{
  "n_layer": 13,
  "d_model": 256,
  "activation": "reglu",
  "moe_layers": [0, 1, 2, 3, 4, 5, 6, 7, 8, 9, 10, 11, 12],
  "norm": "rmsnorm",
  "beta2": 0.99,
  "dataset": "wikipedia_en"
}
Below are experts of layer 7 (counted from 0) of a mixture-of-experts language model. Rows are named router (the router's row for the expert), down (a neuron's output weights, with its number) and show model dimensions 0-63. Each number is 500 + 50 x the weight over its row's rms, rounded and kept within 0 to 999. Numbers have three digits each.
Before each expert's rows: "comes before" lists some tokens at least twice as common just after its tokens as in all text. This comes from a sample of Wikipedia text that the model never trained on. Tokens count by the router's weight.

# expert 11
comes before: "\n", "|", "==", " The", " he", "The"
router:404536465517540511476482528570445511549515459550550573558448450549448567458440439440550436434563531559567507543587456469530441536536543493455535484554444468525498563572461439504557563486515561
down0:543486466478536503499434480537505503476442536512444537518547515416506510508530545574428495447466496446468519520516619552555519573442504611520484499476437552490576563520476617451499498436498511
down1:613436579494425572407544496482398527522571608513591495523570549451466504499467573486609514446559466484493494590448496612497440504438492485526532497449458464488581548598482552441486480556639533
down2:523487536419513424522544532465473525524630490619464445419485459556484466481477473469497531514541476458552519529489440576525466549458531579543497466427508486508466519573561516534539433513484540
down3:509529462533559503443529511510439452582520478457572510475472593502442518404499475441497495584456515437485545523504551506498418561414491582508532531471476536557561505481516513462554427506539518
down4:455545460501469518588408522599438517490425429477597596475525553523510487500499500505446510421477513482583477478508499404486550474510462558473438445489518524407456567541552619498512576461485493
down5:574542501583513530538498469470543541496430439525499486581487450490406431574408515483500493514451511563461573500414445539457498464483517498493552596507487445433491410451429503505508458528519403
down6:569463539439449466475553536589472459579611556569544501527544521488515452484541475442665466382468414558467588552515461583493489421397488576411595430438455488503530524519566432401504457509540563
down7:614482516497469540500523528550464472510448505581426502557579499547448446476579522436553439487521526500420511595538465520440424598518460461513410479480509548551536587423490540468522373626501473
down8:517491534462543522422531514569496499461536588509473468612586555403545460508504574504558526446597498546552524453401516506530485483417467542460490418432443525585519493545549485461504386479491529
down9:542497491562487528504517495559459526494513467464596523413449529542500546439481403541447442519442521453520521523611525462520558499567521487536415524517498560451472489416486394471604465483396476
down10:453413496509554414534469479435524410521520473503567509387555521559514491547465536519486478528569446508476526472484455527532587467543504525504434514413547475545506559415483469462540536523454479
down11:482509472508558490500480443541463527494497544543557645506420536559479582443452562453439510490592597592557428552513553493477544629520513550527562418530467516571365514444574462636447527509447503
down12:530533441558579599452505499417507435534377527473442477493476399477408541547470538428401462473552501490445457483529392449446467544526495526519487467525558478512544425481436562476413502500418457
down13:521459421471470546518460496474471516439565530457509485512574554480509534596513621550492543494474438532432461521478538360581493494532466495462524549494548507420477491434430456584500570524428448
down14:498591477533490544502482470464568481445594470503414639426602450482551499479431469427433505552575440446460605511535490483471514576562516479559526432544538413585432465500524567434430440436465538
down15:557454477524485411569616479610479518489458594544555483627495597464551490495467495549461519529479460496486550558492464556456472527499557575501444467615439549465489549492555464442475487521451497
down16:457545547447473484427571503429519463489507594544534557428559490456482521453597545596430551569495532453470517444442536590537481474439466484525482370457519543602612506520541390544525562575545559
down17:428519500536490503480440513499535525465541429447508536429454432567471472564501490477570391491451483484486484478504422527528439457603511503442500540523451459596462428443426484491486533534478415
down18:544421500442449524434578498553446505498488539530459549488497546580528511487542578540546449535530412455621453508522563495432532452477456456508546484542442521529483526543560552512545553531533552
down19:460463446503521452443422505489590391462455490388542480456506466596561479474522482538416483511519456395452546377509445484466545475504466463550454506536503497455546560506469476444528484463426484
down20:390516506491567496486453522487573515465461524533424511510477536427587532574492618515612478472566519557435562417473426504473487504494427500498417499592483488551490445476520458563531549568519557
down21:548405512458481467547471485437453479526392434424576461485565540486525530473460551539600472424519492519550437538459536505447513425553599434384467521389560498568479459473425390522436504518437519
down22:467504460456479481454504447499564475531454458471469521517538457489461549440495473488528484426492544464492482510469466506538547569583486508499399469449509464550558498490518483517507426488430484
down23:426589526572524514424466537476531512504513613479358478514509454548516469521416573567530570558489480562507570513521437498472562445526515498520508486605388498584516511517415610506552447504496462
down24:541500494518475419471405509471516507513514443472393519439547525522453546507544516506538441454553556477450463413548466525493496439416594546562420564446537464512451446461537425443475479424486547
down25:531476501543527464539501584541524475545416485434549481482534565518504411596534436588483476494493508513607505487506488427466455453514517428565542564520545500509418587404445472512420508485514380
down26:469433468501488448420499539485504461579502561536491564410456438409427516423583560471478456490470521405512584458451512452510505478470576540468465413467472517561560555519510518542544489563434477
down27:491448539463430505506397514530526555395496522456500557455443399499426557399520476537425480450526505441546582464538500488438471451509534472514453518508460406528502480367524458518551533387469453
down28:482497448442433467540486578607505556495542478445563523627537521483451354494533510447571466524538582526529588599533508575466444527541567499542533490574418476460455472476468519494525474492472487
down29:506547583513464487490523533515456555443574548512520467563539497478398413501484588525583582465573497513453491497457461484532518512519436541391591503479476456543450533595465496511525474427516559
down30:475578433543504527477446413515551590413525507527527545513397547556439477426564535514526507451570498408514490522488511470419565538489575495571460572463484448491407569474510409542515509461458504
down31:558521495491457560399492482434522551546501493482524435640607483498477552493475552510530558523541544500547514473484436428509442599528570498535468507454507507434425464546533558489507429468615473
down32:507498493613568531485427542529568505501540513512497486449411539511541452505511553393416484531528474440497509503646479537449482480565565422415555521405598378456434488520446493569528473509431570
down33:490506532524542532500379540542532563571537524485365531478504432434448517576490525431589447486504588479425623483485534445508566523527489455422452436457508457615462534514509502484453543508417572
down34:460534584595471434497523483534409510553510480414440368495427477517435454514541502530434464603506545463542471449497530531462504480583513467549573528536508561502447499509388443462514521535386465
down35:450483452584547572501432560489550481414469463442564436501389513565569530610463549495539580533499493562413492501438439526504520444559519472452536574554565384475392427404463481558491500504483481
down36:513463562472509452558527485511449461544486538470520392546427500481518497490527478443464519477470454389513478487466518601531498646506503536520573500529570421583462589565419517465385501441579484
down37:483556493484463467482561524463442408393419536432554475515506524593552489443547509501408504414455518480417514479489544542556521561533467514504471488414482457456405526525474542500553509564490525
down38:462530499505479515486487515506553481518449527429438480546506631462494543576545492530514476462437539497585566488551537513499462556535584543479513393484564572482421516523495511499590566441476517
down39:465416381471599422562504495484485521527467445518617515460480594501476505513414465466385491526449507535544444454470475519432539559495528528542404557557490461510475482397567506459482444553455391
down40:547500483518458544495542472451474475487521470568454431515447400567567459539507395523445561573477420462436403461434451536475495488494518391567525467390572475544539482460562481477499573596528386
down41:425533545528562602486542457448467505466472519523427509536435408562531514575562583474527447427496564581496466587474508610506583510457537570481552434479522490515453510498400547487454496465486465
down42:503615590462484569506507494555483512493504508517457385581428342560513505545386575454568458501509484553465521475463579490555502524455449471523488468606507472536441465519536506544520456488525479
down43:432464441384501478402524557638475443533546484441507468484434552455527503602525480472490462608421488504420502481474496555498460433469454553527420544582455436565532510573565526539492465597497533
down44:516518560471480548418554484573529490505484557532501563606555490375551494463415562424576459409565496548540474491544454532568544475497493514387418492482381442574458596567572443552546484555524482
down45:403518509473453528375542475430498451448481502452395516433426529580556448534445483575489500515522472472416505488580460586489565385506514606496460564555546475520487503465530449567569542534486569
down46:596492464484453510507575496464445435568588441493521476470472445483429459447460479489392510528447497432474464569499566535471565504518609471543559453416544504532500567570435482416476443501502482
down47:505557606512488528518544479525497593491475565512556455423514444557510533442424582522577511504436501589506592570521546441520426504546488464542463533481488532458457531524493454519545550539468499
down48:461498498452481528510457453607507555559591490525491520527534456351473461492506598469640473426552494517481584509448440511492517500456565514529442401472441528528438536620553505492480415549513502
down49:490553552546430466500466466538521556455497407390494469509441536543454448558585485481485467475450453476489466576562574420511515499547566470445464449529542399496475481478501435500476521482414466
down50:498510460477518500533530470468464516521513413462542602493501455450533468549538505514429613555451468432473473547447460513524464537540467511435482434526445558529321498622554448546485546503488538
down51:538538458555581428536564530450453446461421506414489487422521413466494468561531427526402467444498566455418471499439542555427496534455485556603453569586451492517522494481597626554419499524576495
down52:429513377533553595519488575516511526558425467491531507506584559546503497438466458526485577487449601489516486476563421461442513531582456510499453533615527505522465473388485449526476540521399473
down53:439512484494523541507455493523473531522470423516479484447444578587412575501540551513498472466519560604475491541458434491500474400496557434489477611585520481529453452492522538537463487600406557
down54:457473440478565511593402514483490456412434459419533465448477532544542617640444425455425532525434532504425446551543528556552502495593432503506573548526509459481468448452536513513510473552466525
down55:428561399512534529586492476472423512511492420459589395454466539560505547540480476440455483505432452493481438513558478543547513504552541484519489554498586462483425440431455485521506511543480408
down56:535477553487495461474471480515511500528485474460552563540500507455575617465446505518532627516471603461481453511448571505494419520512569440456518555483447447564539404560531484595532513643505502
down57:497467513493568473503540443563442522515385570496559532506513451521603492478459513439460507554468452510513501556452552529507499494504481529505518442504501548378527527537492542421523430480540510
down58:497493445488505430506518503543483443540469491426418642454509450472495435431560459513448399407471551408564495470441515517436514444482556628677461457422440552546553527543451541491508531486523508
down59:513546462505521456529528412561445477502534446478572525511473507510442502493523444412469494524591469447423519491527527593501532509527482468513457495515359482519486482494487531472549442557454509
down60:450477491528458474537360498554436564489586532413447610484521392460424480522556432448466479477551495421461575410487514381460476528515530520506450529522415415583523478477572560507419514422502544
down61:460451478502542567487517415568531457490506501537486459467408513483529522595447493487454519551486477467469385492549475522499548463547367467584440538513560519453511416410554495422482526502394475
down62:489475542533515527485416576507596480527516590428470544532459390424492509499504515488652514606501522508478493509523575517491554518424536547484476505448532567416525519420522577469460508510564552
down63:484452433470417477494520474432497492519529487447491584507518601551543578555425524472574548431468466532484466517481594548545579544418498511535499512491466447511522532523519636470483486522512562
down64:386387497478547600362460481533578455528535575562439521545458478491539503498547548499527459474467530550516489505557501530450510508528463505545416487534480450533576512476518447591475548469475576
down65:482497538494528448534502447540465395586480456542449484521540429558518445438541520522430571588527442493467512424466526600497606527473471613452523518584489531523433514512549548466438556467595549
down66:505482545451446449539515521464482516473464514483578559466547672412582520492536515519467620451490537506504429483456507544598458576452526418480578515557494464495571485606442554510457488484481498
down67:509451571445492482538479515389496474536546451494444479519460449432545495455569548494507589515440514524443481444471563456417587492486551408433462479497487516503445502511477476522491490464498484
down68:558542553405487497545533474488511438508594601488440559502495553429495478426519504586575471436448426494513582506466526523463498574471473493520521527500472502591508597635511461471522520476483539
down69:542489556466521455476469560446568442471561605482472459467464474462456430509507592599555565549443451512521535439444505524437538591467438480441449434424513492577600443484596528490476527477510456
down70:467594568541402482361515578458485485453501483419453451494560551507590439549560435477575534527516443505451505438510545492496506430511540484482491538544512502523414544503462501557486503516517485
down71:482454526462544468432417548457564451474428472447559543548444540503456481436436520543510562511565536459524559424450482541512449412452535478434439440470583535553566451524529521487467460555479480
down72:498452597477419450492491455524476504473467495544473492599574447460492498565497538522602512467574474568573529461517495501540506436472549501597504398488511491459480539542536468538534437609530569
down73:512510427538527499449542493536452463422428418499569543566523508564531433518434533519365489573490433539460537459499485559569467518566454449389527482498505500463600487469451470423516495455414433
down74:515546543509520485530537448520481518524448478616483522623476487527434524535447494504453551567542520582637417444457502497519461473494410517448495574522515602464492499493598422470493551516546454
down75:530528417538541532426600525418547542446487533511519485555416582551429543546387518551548481556466405563433451484437459563453552503502472437476541500534404463380479454516515528572555430493517453
down76:530473561498476496424529493426480505527416536401468495576557685502533490520576470534538609517515524529502451547509449460524531460456474435449548464510438475463517553447621527465565525535446538
down77:578523501514473484476483495503534429491457519555463411601544522481394572561453511402541454534528606505474581614533524545429540430596471560404527413514486398533475433517472555456432476478562447
down78:509525509532463538545475455489513488506436457466632526449421428522468511485574437423555437538511540587536455457563534535498446492500488477548434534475562464559469556465633470595530495591467503
down79:474516509517488478554441434454551473521418500400491583540434491435475459575468497516445587550433501440541434432541503499468538533565564548603490605511518461441477445449444510453580505496413530
down80:469475549578470588455526524566497517495482550538517482605540566433460418582486628527560474512611444517562483551513438478539529442588378424413507485561442443446542496437520469481546511566525497
down81:489486427537562543574413445569563548495467480448490573519507390434418509554454529459556453469583454531553500509567516509479431489450505464604538572495531489468604555423545500503439440506479515
down82:481493576473364498483522489551488526514539484525528505508549442594453448507562549406494574540459466513583647518606464502517487404506556418500515534503573532513527574533530529502594531554428507
down83:512461516541438363520562538490524475481493530607500553544581437581444496516518600511491579500592541488435452482483481405532538546444461495517517481449529583529510580587499450527442541451559431
down84:538454432437539391617451546386476535509551518446495503502462469498409435459524508562515538489440499505532529450480437530452532507505413488423456476524499483545478467492475600575492462438585523
down85:392463518471461500563431502410445561560540506506375531462388474472451453472538470514488566560444510453504514537485460436575548424480568470430482420572511492570482412568469514537582500566463519
down86:502500579418489517542516490577489527490520433561485579445548515510555548467484440484418466494485532442573483522606517415551478455401561563556519492523560495501479528542491452554545480536480593
down87:619485533505511584523500563480523490515527508482433559571481453487414422508557425491472471496647495570504471567545599540510497567453521497535513370566438486475412576558428574504507500526547473
down88:530568554509545429474532538593480440545509587508404617526544516487527539430415468446557455444481492535618500540530521530575449491444571549539503455442509483522504557585479527425564519528532489
down89:513534549474514533434505413484428418443465443545400537513427478543584447597522465470417544529416539528557544518557559501554399453412455581524492529500553502449589505586474533424536529498473504
down90:561514547434535516475528517513429469582622548556558532514485518424538581483620614533516583451549576521542564518445468512473417543436539465529469434491467506511471572622439569532469456540599453
down91:554443468516498487505559506526447513487493529492502472503498536455522496422578499468552493542400499500484502487560530530441418551455602473310481484435476531513525610472528562581487451507464484
down92:514506560454463519416465568471473459528581525458336511505476406494504467504462543536546347476501541571517546580438552586453515417478535499535428468525447531506528502557537498437433488465518504
down93:525425551465464474507473472441502407619545541500522527466626595452534474448533531421540599516562531521554566495440548576371542490527469505358515479509545488562531597575534549466441459541550525
down94:506493498557533468465534547590509520525475561471518508564498573403586524601469529455536492457514444458517436520527481586501553538432478528481529555537466488448478579532503612520460486401474429
down95:512471478526557540492468436485516527502456465527447390536516426533422533458374473471464532546521500517495530561514518533638586540487590517511458529485527478442578480564515506444454493488529531